Below are experts of layer 3 (counted from 0) of a mixture-of-experts language model. Rows are named router (the router's row for the expert), up (a neuron's input weights, with its number) and show model dimensions 0-95. Each number is 128 + 32 x the weight over its row's rms, rounded and kept within 0 to 255. Numbers have three digits each.
Before each expert's rows: "comes after" lists some tokens at least twice as common just before its tokens as in all text. This comes from a sample of Wikipedia text that the model never trained on. Tokens count by the router's weight.

# expert 4
comes after: " ", "|", " in", " on", " September", " October"
router:121145163063175167179121170135132097107145104149081137113173075083134166110119111140100136099103144085142192167160162118100143136156152185113175115176140063092188117067105120160104138195122076164150133219107125123158134185124155147148134120123139144143136068113151147150112133152101132134
up7:187122082147188103166104122092080101039109110165116106147144194098111186147195163165119173140161110137129136154108147133132172094090162076104157108134139127097070168102118147149131161176123142112144147174135147161145148160080130110120177121124120205177131153111173108092127093109154143102
up8:154161144129168144163105107139102174181109075148128087126117092137085151156129097127168083196091105085155187138190112136133109125140069176169183146065099096110084161181180153079087112124131097107144171106118126085144133102150114098087079123095149114154146141135155093101101135167157178122
up9:159092117117138137196119103139119116134161161111103184132173151146148175106111066135092130110132131123184168171144182111095115130119108122124073072109122111181155202068102094163116086133141112169180081161148109087115164207132101175135117148129132103155196126142196134136127141148131127080
up10:110143109108158133140139095135178089180111109099059109095112104097099108148133109125119119070062126193063119117142170101111109105197071180069145134133165101131131138121070142140161101112137133095142097154144124140075129127146123154133171121129184072141153114093127075170033100138152132111
up11:112090145161152157144143110128126059176107112117077153095042112161116131144174144123115105107101114154114161103144147125140065093118094092145134086129158123089147101139151144121121123155153137141096170160096091134109160224126094065076104098166103082202110159171177103114127134144135196105
up12:159175134101085166117144090192120096145104089138094059163170109126108169158163157114102128115095171158177128134144111139133129121195168100195148185183137190099192161117105111136062119142130138104093098154116090146137117130082159141114187097151059145148098145108150104114107131142134145176
up13:217129146144161167144146197139132073095181096121114158083171119096112142101147146107140144142181138136111171163121143136114141164087136133103156124204117067141100114100142101168149195115137123149122101130129111126080091095164126086076192136047131068123097131091152143143152142163120175134
up14:093135090086170126162110139121131094138144208173129127111105121145096158101121255099136167134138096154104160100144152110145141115177119124112122103122113098109084120134140164114114103129033154156144140114168110119110168140106141205094133080139153108092147089143125176107186142104096162165
up15:115098158155117160113114069179110081146172069198100136137164106099097124133144132151141122165201105102131131180139126155152106131123099143103129091123101121079147164130122105152119099163112101141167099139141077088140137148178149164113125185071142187139108069128142061072079177108104180168
up16:167138114155087164105066132117116130152168138138152157058088155161117158150148147147112191088131090117107157152197069121134073151105106147135172118110139107096134128123113119125183139104089146094140166165087094042121123156094085150055139132144150161079125184136149122201114115156124176131

# expert 17
comes after: "0", ")", "1", "2", "3", "4"
router:100142106122211186118163151113159140158111099143116135127142111144130152147096088138104161128076147108105173124137148151140076162124157165160174181168108148125110136095113108127143126135101100170114096151156089131101134168108160109135207131114141133190086070094147147151059157227108054113
up7:156070115104151145200179060082123117171081132113123181116084084162148126157125098106088094141085171121116154135189140149136133155157103114112118135141159148124147120113168153133179124145084120082127080215098163129141145170110165125194124090108118121126113192111100102175088144137098186137
up8:113139122138110108168167116178167151126141057207152112156071153163150176184143159144125128166113148134070145099168137151114137143149162122156126097108074166199162134140116095089125143126100107179100090150137158094182155115107161112155159118139082048100131101159066147092131117170126154089
up9:166113108139096110136123175185150135122152157138100146053139095110123127166114130130066105147089120072130115129174119148128116135107139148146148144130082151047119182145098132137103115154127080120154117203093151062099155179103112097113155148023147137165108110117086154174096142201100130135
up10:088112148083123121133102148143136169107143105178052130105108095125208172155126166096098151111122152076079124151157170083118141188125141158108128155139107054093147120083095104094121168109093095164131111197153074141074167153110150139120088121123184188089157124105144105131099116100125083112
up11:104148083150086143169174107072147156119145064137116181075122126071147122083109119078095120094143153126133142124179151135125147143143180140155157145156154064146156122152137121165155144149148092164184107168120146113090138150119202104153219136087179182112149117105092165160080149155105127158
up12:094059129134157125142163127091134095104124164154124195131111171138132178179116077113120110118140133146092136060118147236116058119097103102146133146128095159142071160177156078170133090099156092180116156145116068155138098131136131159119097128134077156101118131106124129190118127150122073097
up13:152112164166190088084121137187153091154084097138160142142088119130142138116097113088114128139103131117106100134132145118112112181090137174136155046138110181136123094147164089081179103157132112134106035153153140120151099100094148126160156157142109150143163152181074183103098189145201157123
up14:132156112095170105126199137142162108111098087121127099109140078127145120111092105135100096170135104135134147141117089107148133091111159107150178093166165109128182115127093097169128077226076063119062088164126150111127130136118155116134141106131159160135158116176104204108056087190093122133
up15:110109196138162136087124133101128077136081088139097146093182122080104076115132066112096116110122180078117160122184135111111160136146113142133149162123137143121105134122067155128114135169075116148128138172212114156099166161099137072120123128120165167076105114084175178066063153146114167115
up16:127154111072074129112126066118120154097109130147152156131127068143086126180142103127105129063157139140120130102143176163101153100109163126099203168119127092145077166114090120181118149185137097092167140076141165132092140121112119124200138149062156124181107140152107140119103111191146059079

# expert 9
comes after: " S", " F", " P", " R", " V", " W"
router:127084165117128151183105158053143111126120111072086133095154126139163149125082098102072203107085173133147167146160076123171097121069118127135154181137114127083096119105125157125102134155132130147135073149145121076129168142127185114059080099101176151103144103041116147146144140137093146145
up7:148122157147174127112058133126162154156113153159102141096067171146134179151145120138131142186092139097106134169104135166105082114132122119118086111123176092173101132110128109121112184187129137067103110086127101104166167092156169160087140083144158057137131098036087149132111110170068126097
up8:175091153152111158113109115173075145124200135112152097090148115132150088140143155117033208102137137161131112098161110227161082123099114145125141124116176195154142149130111125059108144156126118118090105185093141094149137140151162130098140079146131097101147094092122123101123197140118146133
up9:126136124113136123158125191061130057125100097107180192124133129124084160118126113069107163110150180114153150124096144177141103158101151155112077110141208081099114117197105114135131153152150130163120085107194159081123137084128156095151134156089164094083192115125156079137166154137091125119
up10:119098125044077143119101120116142137155076143097154107121165112191176128133100149139076131154099168136132122160155056055135094127141119156113084092023124138092128186165162149081122139175166098124170123126125116155181141111127115077091115115148129149087126106100095141097160069147131123144
up11:154130093192092108133157181128099165152097181057098152145152129131090197162100096151132162164111106159107155115188096094118159101126156124124150132157128110083186123103203090158170165145188134113151113116154128112145114133091170119097130105174138112119109078072069132178121075161118100133
up12:099146150167165101156108130102166080096131118119128038140145155179128086159130078107154132175090201176157137138181146119164148087107151112134163154089139153167114114025116137115118106125139145141097102138137145134118181109071125067131153111127082167140117118086196153127118195124112122107
up13:186156161135106147118184105083163163146145122116087100167091121050119157090137154147098109128114106128112179165106179155139096102153120178128157032175124107110109135138070146139136170117105141091111120149163135109108148103092083071118131120139113060126176104116158084105138176139082111197
up14:146160151128133132136074132075097151107153144116087200038131140158168146163156133060166167092133123134121147195158106112187113112124169109134130143134198139125140131100139095108127181213084139172124115131176170139141131158122128162091131115139115082143116159102161182128123114187153182151
up15:137108096125177135129088071189116103093131098126087110120144143069159139091054168139081161121125091141159117152140125106169081123090070131087145158112076134129107133102145192119138091097164096155160117122086186144107114134140106203078148153080136149161136180100112094096121168145142114056
up16:117149117110140089139144116139095164149144101070166201105123148184160150121114148125128085096114137069120186125102116093108144080133066151109150131177120146135125133154125104151107154145125075123207101136133189154162116031170083172122155131172100099113111137112157145142178137164175090190

# expert 0
comes after: " the", " and", " a", " to", " of", " an"
router:124110149101121115115179048091084154102134118173103163089119122102168133089078101099121139145100150085125139101164126101092116142114139129123138149181174132100129129081092096091081063178073108170179116217162145075149130159119143115161130106103158170130126118091074172191108160145110103140
up7:153181141048128125118145148151062183106110148119110137101118152098141133089079112107160061120122133155112136112178162123148090094132106152115144134122160143134172170088130189212149168076125131101142160100128109073140069144188130131138092118115131170150142144088129126191050160103082126131
up8:140122095158112100148092069131100110101083114205109126106078087114137127186182174119114141137090124133092117124070117192106139184120121169155134130129100173154107198133095131160107133101141091166107109125144068146134065167131131134174116052092166157072158090105103152124153121176090130139
up9:169142071143085100128131110078133123102164151104159106142176099201148109174059119149164137163130063099144159144062098083155150107059136159096145119118129129109121174108155082135117136172118138174120074127167095160135131142138140114052105082178145174117113154120126152154110159181173134168
up10:104145182164113072149136108116063195111107144161117129092115141109131163123159121082135103118168134132114107140135120088105123128188110201113107135112130146104179156152205120167138058134132081061154192152173147121150160142128079072147170086124153092126137112113056150146108107114099121079
up11:174164171151101128090143126144112095123161128111110132122117105097144149122186106119144185150139081132101170132179097125081114113122155087114088139121131069121140150097143095075137067125120130142156130174172095054193158192081120088135127044128154164049152149115166114118160088150143139168
up12:160172146152137117131141154113080167136063120132095150153077046159133216070116156120165132128119048129144107129140121123083114142173104074179120093084108145158109102138138143129132183104137125132199176139159133097049130159162147104164106109105114108097105123149120168102070149142120110113
up13:128123155126123104127156104145134164094180145112135147129163100110145141119120063128113158135120115048134086149122096095042178100119146119120148115172193130193151072129133133089109109124141109177112153115085107141112213118107122123157130146039175194135103120171080199120122137134137112161
up14:086195187149124152126164087145158137067150123115082133051099126157154121112073137103187120078104160096102108094165092187157091188077156139143147083100064152077133156126174109118093086164105104139120142131113135082105142104126117129080152079104104077155120142155129163137168121137142115112
up15:117194123100116144105115157156119158060135143125090167159049141118106112154136114119068149172120088112167124102112147166080182103068143136128082085147151121132104115070101141076142116119113121150105063171156123088154155195120189190151158080154159147124078126183108142139126091127127128154
up16:159088140131107201132110142072121162120125139048119067130134091118145097072126146102115153102149113161140046115124170166117117145108106154084179102130137137077097167167153116146068121114099101083149066147115135107130119126107140121150141131116142068137133118134046143145224150085109110167

# expert 25
comes after: " the", " is", " and", " was", " a", " as"
router:077097104047137114109192135074137130110083118159109122134163145143187139139122084112037163169148141151132199121146172146149114195094199102135126143143179110124152182124142134107085135158119096180172112162149155082176140186123147109179153112103135145140105090118103136162134115128115126128
up7:110055125158081124143108116122158166144096110144062140055060108108069092108128164119122133130144175135064091184175143113176130161166126066146147108115149166097086162125134083152108140152111113138170195143092162144149108169101130127141141142111122134133162096124142131066116152138069063154
up8:123134047147136115108087164113105174109137120116148154122206091124120114123130129088152126116164093140139157078110102085112110192119113108142169168047155203107117144160109081129125118160206167063143058155127115164150172175127106132113154159131117136147095133085112126165123141175126179140
up9:146108159132097109127151062112146094096117078111141126139113151101161155059143121076122210108192139171109158096174165132161109145142162122170130071141189112137117136128121064087147071163090129097126141160121107116105129156120090202107114151122108121093138083047133117135098176127071112138
up10:089092159050123180139129195113087153131126089119112131099182119171194110117115096146117139131079160141116138131148168130090098164105139121126107200154136107195139115091131149145164096109095146153119133164133108138164143119127107133147085110098105149146101114087061136141121139247130114202
up11:109120136061170154147103081127132099090178130101113162144100128124153063123090118078087127135134124113133137178112128183187125160122217119150108122115161114118115083151163089125180184130136172103170132129137201162102095122091114148126183140123123166108172142100103059162089140155155184102
up12:165128138144124109118096137137080104137071137183158139152114140088137144101168104081153071197112150164141127183115125109118074147135120148183137099097133098093107191166171188121116134192177119153178128084195148095111160131113106120054061094086107149157143089161119146145112097139113118115
up13:174143166084158142138170125145148182109121067157092145059118106102139133141104085073112128090117142161070152052147113140101167172161127085194102165142085154148154028123107130135123129107102158199098146128159125153114136109118126144138121149166126166089184177134126159143127103106122079114
up14:094108154083125113179067152155173151130118141118070118123127126173066167072107128085095119121156082134164082117143156072125112135185144145194129145086156133143088118142116115115147188079087103130152115157085087143131151090107110109098157081101174195187095132099149176113158110108094169128
up15:180134115104117124171107102157147130142110140125162108124071127174123160085141082142114120186112140164125142145133118123135081119157162091134096161176165148157147127091120168084058179096111074121139038092119111087125134160143143223179105121095115168106121095092103075078129146177142092139
up16:113121175144090085134113087108200096105111133135135136114146136162151138148127152071114146180193114106114112108119133066133122104186171124103147090125134111135144148127159090137142043177056109143105108112143121180109184159107075117150087141149173136093143095164150097199050138107083118135

# expert 18
comes after: " |", ";", ":", "|", " /", "aged"
router:133106114113141138134131165113070095195121092144120144104070093111133148154105154115077226159047163084118199150142146074158094143063130137135184138183156100128127123119149147130136115134109137152114124121100162167146115206108098122138141097123131141176143130132114159142082181176072156139
up7:110103120078169118152143160126130127213108088200081144108135134104113140127083124142084139088111174162148139171126141116112106096125105217105150094132157101121121109100132093071109119141129146117140147167095147160145125155096141112090180117143094146137049157114197103067044115117095177137
up8:065125159095131111169102115150082186123119084129156143153071131061119076124126141101078158143085167112126123155161163167077083116088169111141111113138094119137146172132175102085109125126059112159082123073126116175097102159157066159093098119142118107182173137102099133088090125168145084101
up9:158089068118148076138109153147123114099115089086057179109135100142099120083108109083118143086105196061090113143105114152111086121139087194115113166149155093112110152137113149133104149204153101154159130187085137140108126132115124137098158089077127167152125100108146170180088194157136151169
up10:162157153144183136166185124119103142076153124152095101140145128141186122120173144110135128080134101182056227084073148173107131181115147126147100095159147124116162163149169152159196131099125157154133131088132181156133113149091114157155158086055116113108138142090138121104112162123099095166
up11:132112148136164140128113141089123156183132127123127134053153072131125140127082150107141109187072159127106147104125135187133077095092217124144183170110165098140151156094095112139088135166118111096086124154124130106174124156091139119146119096052162162146111081103094173148098154202152159180
up12:122124074060119159165096141081104068157142122055101179094150105107133141093136080083125138150111128164132195155127164141156114143133173133127110188107151148092155143137141125142104121160070121103151101175105110089121179140128130122134077151075163175152141061067097115099131183148091123179
up13:175104155111107107198112152111133080162120127161103144172155158157159168091164133140081162141078147118102158149159131071139184150151124118159136187172134169090161133166147128100114136166120173177137101154117150108186195126155185126107111147066170173130152117127110161210106136179120104132
up14:118087138093158149091101134070140127086139128106084188081139113150167197117128154133082095161113178083123102080149113144095136108130125133090113122114178163168107136112106107131152140196129124105156093120091151112197093145108101143083075078101128171146122090114100114217109123195090087136
up15:154177111111117147107121156163135081110093112117182094109115134155135128109152051147101192133092131128123174150156161155155094073161119154091127146101155183125170082099116123124143104145115081119105135119125160083105147093136201167119188163142097118148053078104180092136086065148076132161
up16:127118188108145136136107148115192127147098048151127170139136130125126165127115151129050141134082182110137144130128098109098142107154102149154193144109134058135177139111095117134136111128096159120109100159192128171197138115098078091118231088101174158137123121088106092140136169162104160158

# expert 15
comes after: "\n", " |\n", ")\n", ".\n", ";\n", "==\n"
router:102153134132151146147123080120137119143092095104117161120093168075130132171095146140126128131146179051101154102151081165137102155078108069103201121154111101115117105083111099138131125138084062126135121161108175132080107195120157120130169105026130195188107109142141156122142140180103143122
up7:080116114091092132097129076156150110125126106097176125145141140166150106058177194141117119097141147150165082118157117097117165093156064131106196172152141159113171119169134120143129118148093094073102054130122176063131111206134141122146127136113157172145139142162093133110154149168096172072
up8:088153160121160119160061109117132116115141102096151163154110114113070081084091155172166143139148143105112130132168120133121135134052133118086171118143099159136109159115173125120060122124076156076122107065109137091135141071139136126123075077167075149210115110144071114144109179155096109070
up9:122130136086107124139114168144070153152134106128146138090122124159161103189157128133155111169185151162147114115117142074099131174111059121144158117108075116097154108099168149075129110189173182173128111173178084101187125063120086151127134184140127100092163140111124093190076137117124092076
up10:094148145072174098153103142101079116147110094096147118162120108080187175109117132154105170072129144097090144131156105125102155136124137101120159162131147156160154158104131118103105154176176135125126142127149111152099148136069191117176109140117113195132161078145061115213097129235134142130
up11:110108092110167141166156132108087117093126065199062122162122162117133113177163207154122116117141119102123148151128091100094086138159102081118134112102132141098176180133131104106149178113040106145118178160162175157087127092110102099117159069128143095104111089134175114142127181141178131084
up12:139064126135131127098153144112128141125185172121174094099134125140149163154181126118072140105140131124065116082139120186109141126090095174112156125142121145147061087130132075125156116100167188181168151152081106112122103127207120119123172041126110152129117121120063158152086085141166176099
up13:088120125150144123102163122105135091088108081168129042163115165145185102178146171120174113112165120189127159137154124112116164142104149114101118117103161144111160178165178116200187087111131114119110177101157106165148151175084169132050126169124110164118107141146100141113109113157104093200
up14:113108077061118127121141137125194118147127140077165181129111083143152170113087119115105088111138192109113166135139128144181142113187149154107149090115132152165126174117093115193161148063101143134112069184132158127160109164133140141084133110085086138126165193097118187177155123130162088078
up15:094178093110139111098173068154107167152113109094149097183154144132102168133135140150114083145113171059090159109119088131105123184092113099133178094123118179159117134081167101071140143134113132161102119143117213109129124182157099104111101099047103115112120074076110129116119150120186153087
up16:088138138104136170144125157136096098126189152166147180154130140108124136082120160107132150153144144106164135097165111151079119109093153139100157181094156047067119086168059153186130122142080065137128174099119171154134137142136153059053157066164124096151140155105142159137156106132103095118

# expert 31
comes after: " ", ".", "–", " (", "′", "°"
router:167108142100167170140139164064130146139147119133154148096161115103146185155110105107037112225094120124117146148139096121096129125101146130106153108131170136112169137109091120065112137194097155152158127175112144122064135153072143098117151080112111159168128091103064129135087139210122101146
up7:107200161097141099074067145121099123168077077137133134149090114073163147113140102132133143137079163102107099128139121155127115148140098123105143177117159222146114137097139100088126142064144156183182167124046104107123126102126128126080215120084147144133144105100108149109100136114080140090
up8:137125127113102165130133171081090163183138100124121117144183107131211095105050148083170131140087112175189189124154099120131115164144082187141148097150157151155144157126107183147109114144100148132116154099105103190150122162144090122101121143123100192146101123181160075080111145176137154167
up9:120142196095117096129136168148165160144162091127112106142151142131059185137207087144196126098055121146091138136135103066157103110143141146133110115128157109116078101145138145151074094112095150132162114136081046172138173092128147112154157136105097132129175100098149097166150148079070160104
up10:155142151089117135111170114139117091128154085096084151170127129156212165172080102169087082153117096198188132098161121142166109176154119143156164066112169140148124137167102168140139163193115148078135109105131200104054115123133101135111124139104146100141176115131129085134130098161109176101
up11:083110153093122071120086114106131187116141132139111170104092113066150110107063105088114136143124130082188154147079142107126133105067129183114173101172141119083140117131139113095169125111123190092108122109115149119115098160117076097122121178128125145112122127102081098135200169242100137126
up12:155114224112111088134141164098096101156123187172130181184119168199134117097106101139067186177109151179070092145118119159096141157140135146158144093140095098131122172089143075108163131143081159064108147125119125111141121121144142148167107138143166149119090132100158103106159100199102138151
up13:160147093117164068183116080106159105075102132140082154150076096066157160100146132124112127090133095179083132116124112138072146142145097102114113124104185099160114111140112134162168122101095123187081174149149127145109158076109091145166113182113098143166071122159124141160207082169078115133
up14:096141085063143105185066145110117110159145167118164183080098175091146135176129061129135086094119156103108132108089111105103072119199132102095089120162107156077144133117144157143117197140077133144133087105119165076087156072101123125111101141080097123130094106125104122105084104104111113180
up15:119098121145074149115146098098078147137098148167060152138145052170102118141098122147172099168091176094118149140143148141208092137136110111103177091121112076102132078056139117136159204187144124114132119152087152137095129175129149170131188154136132089140086089132112126078151142177126137110
up16:131126129156111140085074139095088166170147114113156097090118162139132115133091104089085162165057145090119110131137151130140118109049143154061152089138117167205098098140083173111162129165196152148110084110125146176183111146128177091118156129168117125150127143208102172102139131156148153094

# expert 8
comes after: " of", " in", " to", " for", ".", " at"
router:104114085102220153132120129136132089143099130109128147132140076128129185107084131109065173141114161123117106084162153094131166197074121172108138108152154112116119153099102121112138137147081060171144091136154190177124161153089136105088174136076145154168135114070130195106112147123089116181
up3:083059099110126168118139109144094133135053141123128104060129162169058151159148187071139151100063157164081095113107100121076147156146087149133158138077149157139130127061130163185109102130108068129120106143121147135146126177162169162112112102122147156167117126161107157060142170129143132114
up4:129108173150148129122169138079103121183112127112147042102136102096125070145111137127114090149172131124144137123098151150116142138124119128113107180133098163088064178082105081195147151154140099162118171149120150114149115090124103121176173160152164115103118072113181234105162118127056145140
up5:142150140126056095135138094091043132102147163173082120173137130152110125132143125086161154079189156129141123106121107148116148135125109131123122135123117138145181131218127154179183089125141075127101109176112100139115135052151066090092123127078067113172115141085123133168139126125108169190
up6:147168097154102165110224141102134115162078189154145176176185100168138149102165109109101107128095102161123161125140129067136132172098165147120093165090138126157162152179120134153126136167114139101066083074093122197173148151162116125148156179111127136130145121108086146134107128171073124174
up7:080078108094147094085116095119069113127108116090160160153151118148145104181123132157115132124186097147146202160175156165122138165101112089127149140141155125116118140107062115137114181170091154150152119156126104050138111153116123130167124180070098119143149143097172155143072073069116118048
up8:110179150126106097091083095135121143147070184152158142074075132129140143131115092088115169140136120086079156114112136159121125142098082108131100155139141148180138111130107029155123109139136153175161130166128125126117172084114080086192080105184147132021112124072129139111145114169112128141
up9:180104078113128127112158147106116131123118077112137138095097120076119131166101099134109171137143131145093154129138122078076125171066134183104151185094132130120131140112140105104070169165107125125171096185149169090085121240129092098150125111144162168118075121141100210133136140187090125116
up10:156171079045148137146124147157163117100101168143108085141157097091107142118144140104116150124169174052103143149144060121135127123132177148112128094087157103144165172100166125162161197136108143072123113164162131086165081111087114096134053192101120122113141165185111076144103125128108120106
up11:113141164112119146178090123174091170085092108139106122111111131106129110110005131135124173126124138143178116096149157079231129129128172143108124095162084103047131165114142117095167142128131134127146155139105132160109148117154115104130121101072174155150113162045134108154091119137133096082
up12:088094112140115152146137153145142122115123100110114159129134092098152127125168137119059146110055192164135103134133151175124076195186138163138178157112130100091151132108071079105143098150111180144130071132139073159134121131169171087143140126099149138156104069107129096207096152126093045133

# expert 27
comes after: " ", "–", "201", "202", "200", "195"
router:126118137099181162166169157119117121121069110118070147123136150088174177166086109113104131154115151117116170158144105123139103117099165156116188157158167156052117165136098095112105092189102115103129112167155117089084180125079160068134139083090155149169129104104063118159096152164059125158
up7:114141078158113124137116133140133115137070102158117172151150081147155164117065137105148138112121103148130119105182061157176125144129118111146140167102108182113118095185138127054136087186120153114101187153130143158142155135134157167150129128020119182066177167097091123156127093125149102078
up8:152088093186121129123182169144179171118135184113166111105099115128171138173126110145112135202177171107106151195090068096106157108101147102162147151143084141145112122122116154076129093140152094137081113106092163114116139116134099081101092101120076169129166089154111177089170153198165127152
up9:124134109091115159173119151086114167141132176187114111113107099159149078130113096106110114140122188103212077092136112120116170107130152124046098126116170130097068091077135179132125085170091145111137163153177145190095104170122117117121129169138142156056128097088111101095130150119074134170
up10:065074141112160150162159115175114120134106136164166058167106058136122181147101089153087151162165148138119130161185091161114099090141120076137148157172116106167170079061157120131163076161065186119143109123174092082106112111093132153134123111173142140157157112157145163122154112120103155140
up11:115187120132140145123117133077134149053113119098136077075138140142167159205117117070123153075162128125129141085145122104152124105121125091113158139091157179171138115108120131090180149138131179189120095077161073066085144114119126169134088117136203158126101086136059141101106104136137157083
up12:102162103098095097201101129157125179093126134086116059063208142115137075105108108169106128075087165108118146027076144093099105108165104141117126118114105155132125126144114145139126101143139118162131164080121080149167119147104174118142100088104150117123172101091128162077119083085146092135
up13:074137105093119126164169152121112089167135063050129157122146165167138212112150148107109085114099161127093151127134159167132099122090188122152113115119162164160127102086149128110153138183058070117142096186158147089125131180092105087112127086151128197142127122094115152116103174150128143175
up14:132115048093161142157067148085113100094147167180131194090116111078118138143133104104146090188132136119116165131188108141097121178108164134132130119173120174132112122073056152109156072175109127147142110132121163130129158112082175115063107094076161150164140084084094128104117148079128105133
up15:135197194063119084158119134136158097123108138113107156097112180129201147058148165117115198072146153123112083155136112125178122126099090145098098121099181151146152063087099157120109126124155089113141102153135127137090199089102152144095100139100144174130088159128108140186129119097115079110
up16:178121118141171165125084180104082120045102147091160097095159088141149156142134099098172111172132165117167170160171179148156088124107121124119179151194094095134150177144167163150089109153151176174181157158087109137108138129169137135141071182114072179132142112105103120113096116138130139104

# expert 20
comes after: "-", " |", "|", " the", "==", " a"
router:088132142083143190232154095097095166153096103131164130140134053124129153141146168105106119160093156074130157109145113091144145128135106097095155149124123124136122136093086142126136102177130028133142112158128144144112150175085196121135148094135139198151162109137125175176073143180106111120
up8:084059138154085145142114094209070139103101103174154104117113144109148159160135114132144120116112165121132118155107180129120171146112137156206073144148108162091160099100109127149147104185115066153060115137172134124055075121140103104118148121117205177098117141145140156135114180150116110087
up9:134115129184079145152123099168104123098088108188110108144146134122072153097133160116100113109132096105096144098179135134125169104162145111141172094154138143128178092104168101098072110130084146181099109071152112113108164149121142050101115074152035177153142154119091126068112145065160127162
up10:105115156115131192141178106086097114109104095176097088087160119125192097123141126100092136156106146092094099134145087087112113158195102092123121120113090160126111092072125145165134146088178157182073123133097130091152187204187137118103170130125125114134175166082125139080165102184112111121
up11:153138144162067142079147138142106176100155152085092159119186075156105158122133138076146140137121157133073085118103088122129103116039161129151138083164120127108160094132150149128131116149160085116093138097151107095164155151122136078163071068057141099174158128136137112204136156152152190106
up12:052139146114138115127115148109078196067069156059089121131144137151178129204128111079120178112120128100135095076073111139095113066130146156097161208113099126142103163127145145134127137133103103133128113151179178107105140145104144156179143149149102090198120092123113126126160099126173162139
up13:098161113133128169151154126100161122147156144144191125127162108106132143152141144180144111166129110141145152118124088177094182066083155089122153190140131119217131112143140027086126145169096102118113132117116129150096188107110130068096108086178099135146097079140048145082137111108149114143
up14:109109149133130147155102135169127147098123138141112134142150129157091133121180126106128120150119144144129216130128144110089149126193114093145172141174078106080164126171074141110191149136166056080134117134071139230140121103166096123121166041121145124122133131089121129173058109122097175146
up15:149195078122130073135120141115091174131059111168084108091091122120112090124175131154098031140120151103113109086146152164116078151140097145133136061093094054103126155138137126152139166200110138078130084156127129112178154116094112150121155089098117153166144159122130163133100169074129139102
up16:130088165063172149163165156107130162144127125133106143076134139116143151150101138157078175175104117127113147137179129154078087106059164157141183090181173130058084152155079132143128080112127152117141136177155157106108089103129178121128179095122183185163136081136098120149170122153105103169
up17:114185158157086039145140079149104141106149083141151084091107127118105059057149117132123089097121134103146141122128147145150147111133154140135125163108142157058080163128128139156134085155138095080166085102057174098125123141129068060124142116144066124140159110074101181123097099151098130147

# expert 19
comes after: ",", ".", " that", " which", " it", " and"
router:115116167104167124106111168095137146084086114150147107125149118134138156098071154105019123167119125187084148118141137154105120177073158087175151098217114087148117210148117142118154130145123136194186129139138151079143145153148110107142102108076122140149119087104121172139091105118122078134
up7:061155141180181146149068136149197157089088160123118126110091123132131110176081089111108140125129083067131198141113146075144107103083213116181099140104148098138178151113121136093099139110145125165142121152169160112131158166149118129130088116158108099109128122165052187167125154112100104118
up8:123152124125109143159139204147152151109088174180141192107129089128125233126079131113129127143075119160096122162123141158118106138111124145192128127149151101102145076186107030109150124166119108089173141148087105103099129141114131110154094196101137130058091138092125131151118099134157100162
up9:086159166139147154168119101115080092107079137145123143082115155130133080148151138099061074164093130171091149156150101071152144205163109113187100107118123173120168099067074121145138153133136095111145066099150136120107130171157122147202101162171103118136084067139173156139137152142162139121
up10:114172080097127129182188127092132090148101193102069128141186104149194161141147095139128109121101131147123101132132128141167110085095188128133147109153155133203071119131198085114134092150160137127139132097179131092062105178152173092133117119132121117123166098178082111125154121081146103177
up11:099163111076153115078152125087167134118126155135126153157129079122104172107187149092125106168103132183095186140088131185122162164144156114184104128131113125100129207164105129101107122152142134193125105169169125100139166131133177135137114130028086145208137124091097113162147164116164103135
up12:177157171112113110136135155148113121156115127156063181113132104178136154099124163090099127128165134134145097133153147144134098076123168107161107126093116149139122159125087103152137103156069141154167115160173178133207105143136206142145155126147154140235163132144122117165109030170128117170
up13:151129142123167209170097131101090119093080137133152150161116134087155073112125029105076137117079186096073101174185124152139125125122121099163147128133115137144120111121101106112128150162102077151168089122122136167128106122106126103100141061144120105213188142083131136114118134186091092143
up14:135139148214086136123070151112182132134129095185147147101130111124097132131184169133129123114166132185085188075168098166125104133142123141131138142115112135162107185153128110156183116093099135150082090198148060125119081119092095051104103082091082149156136097142117121127123145136097184130
up15:128142100130134089145061171094103129145124107126120138080172120100207075108143154128178140157078084080098130183123151129127150123166096100128064083107150180105136114131117113089136165144117096066196085089097158086084152129148094124105113140156186177108137092135183111171097115152126165112
up16:124187168123070118124154116115101088116119098105123074127113101129095164099162164208131128079122162126153179182060109092120156143077129108115143122162126097106172190152168102138151091139134149085134183122121108105147128181142132083141174127121160185102088128174167167199105130096082121147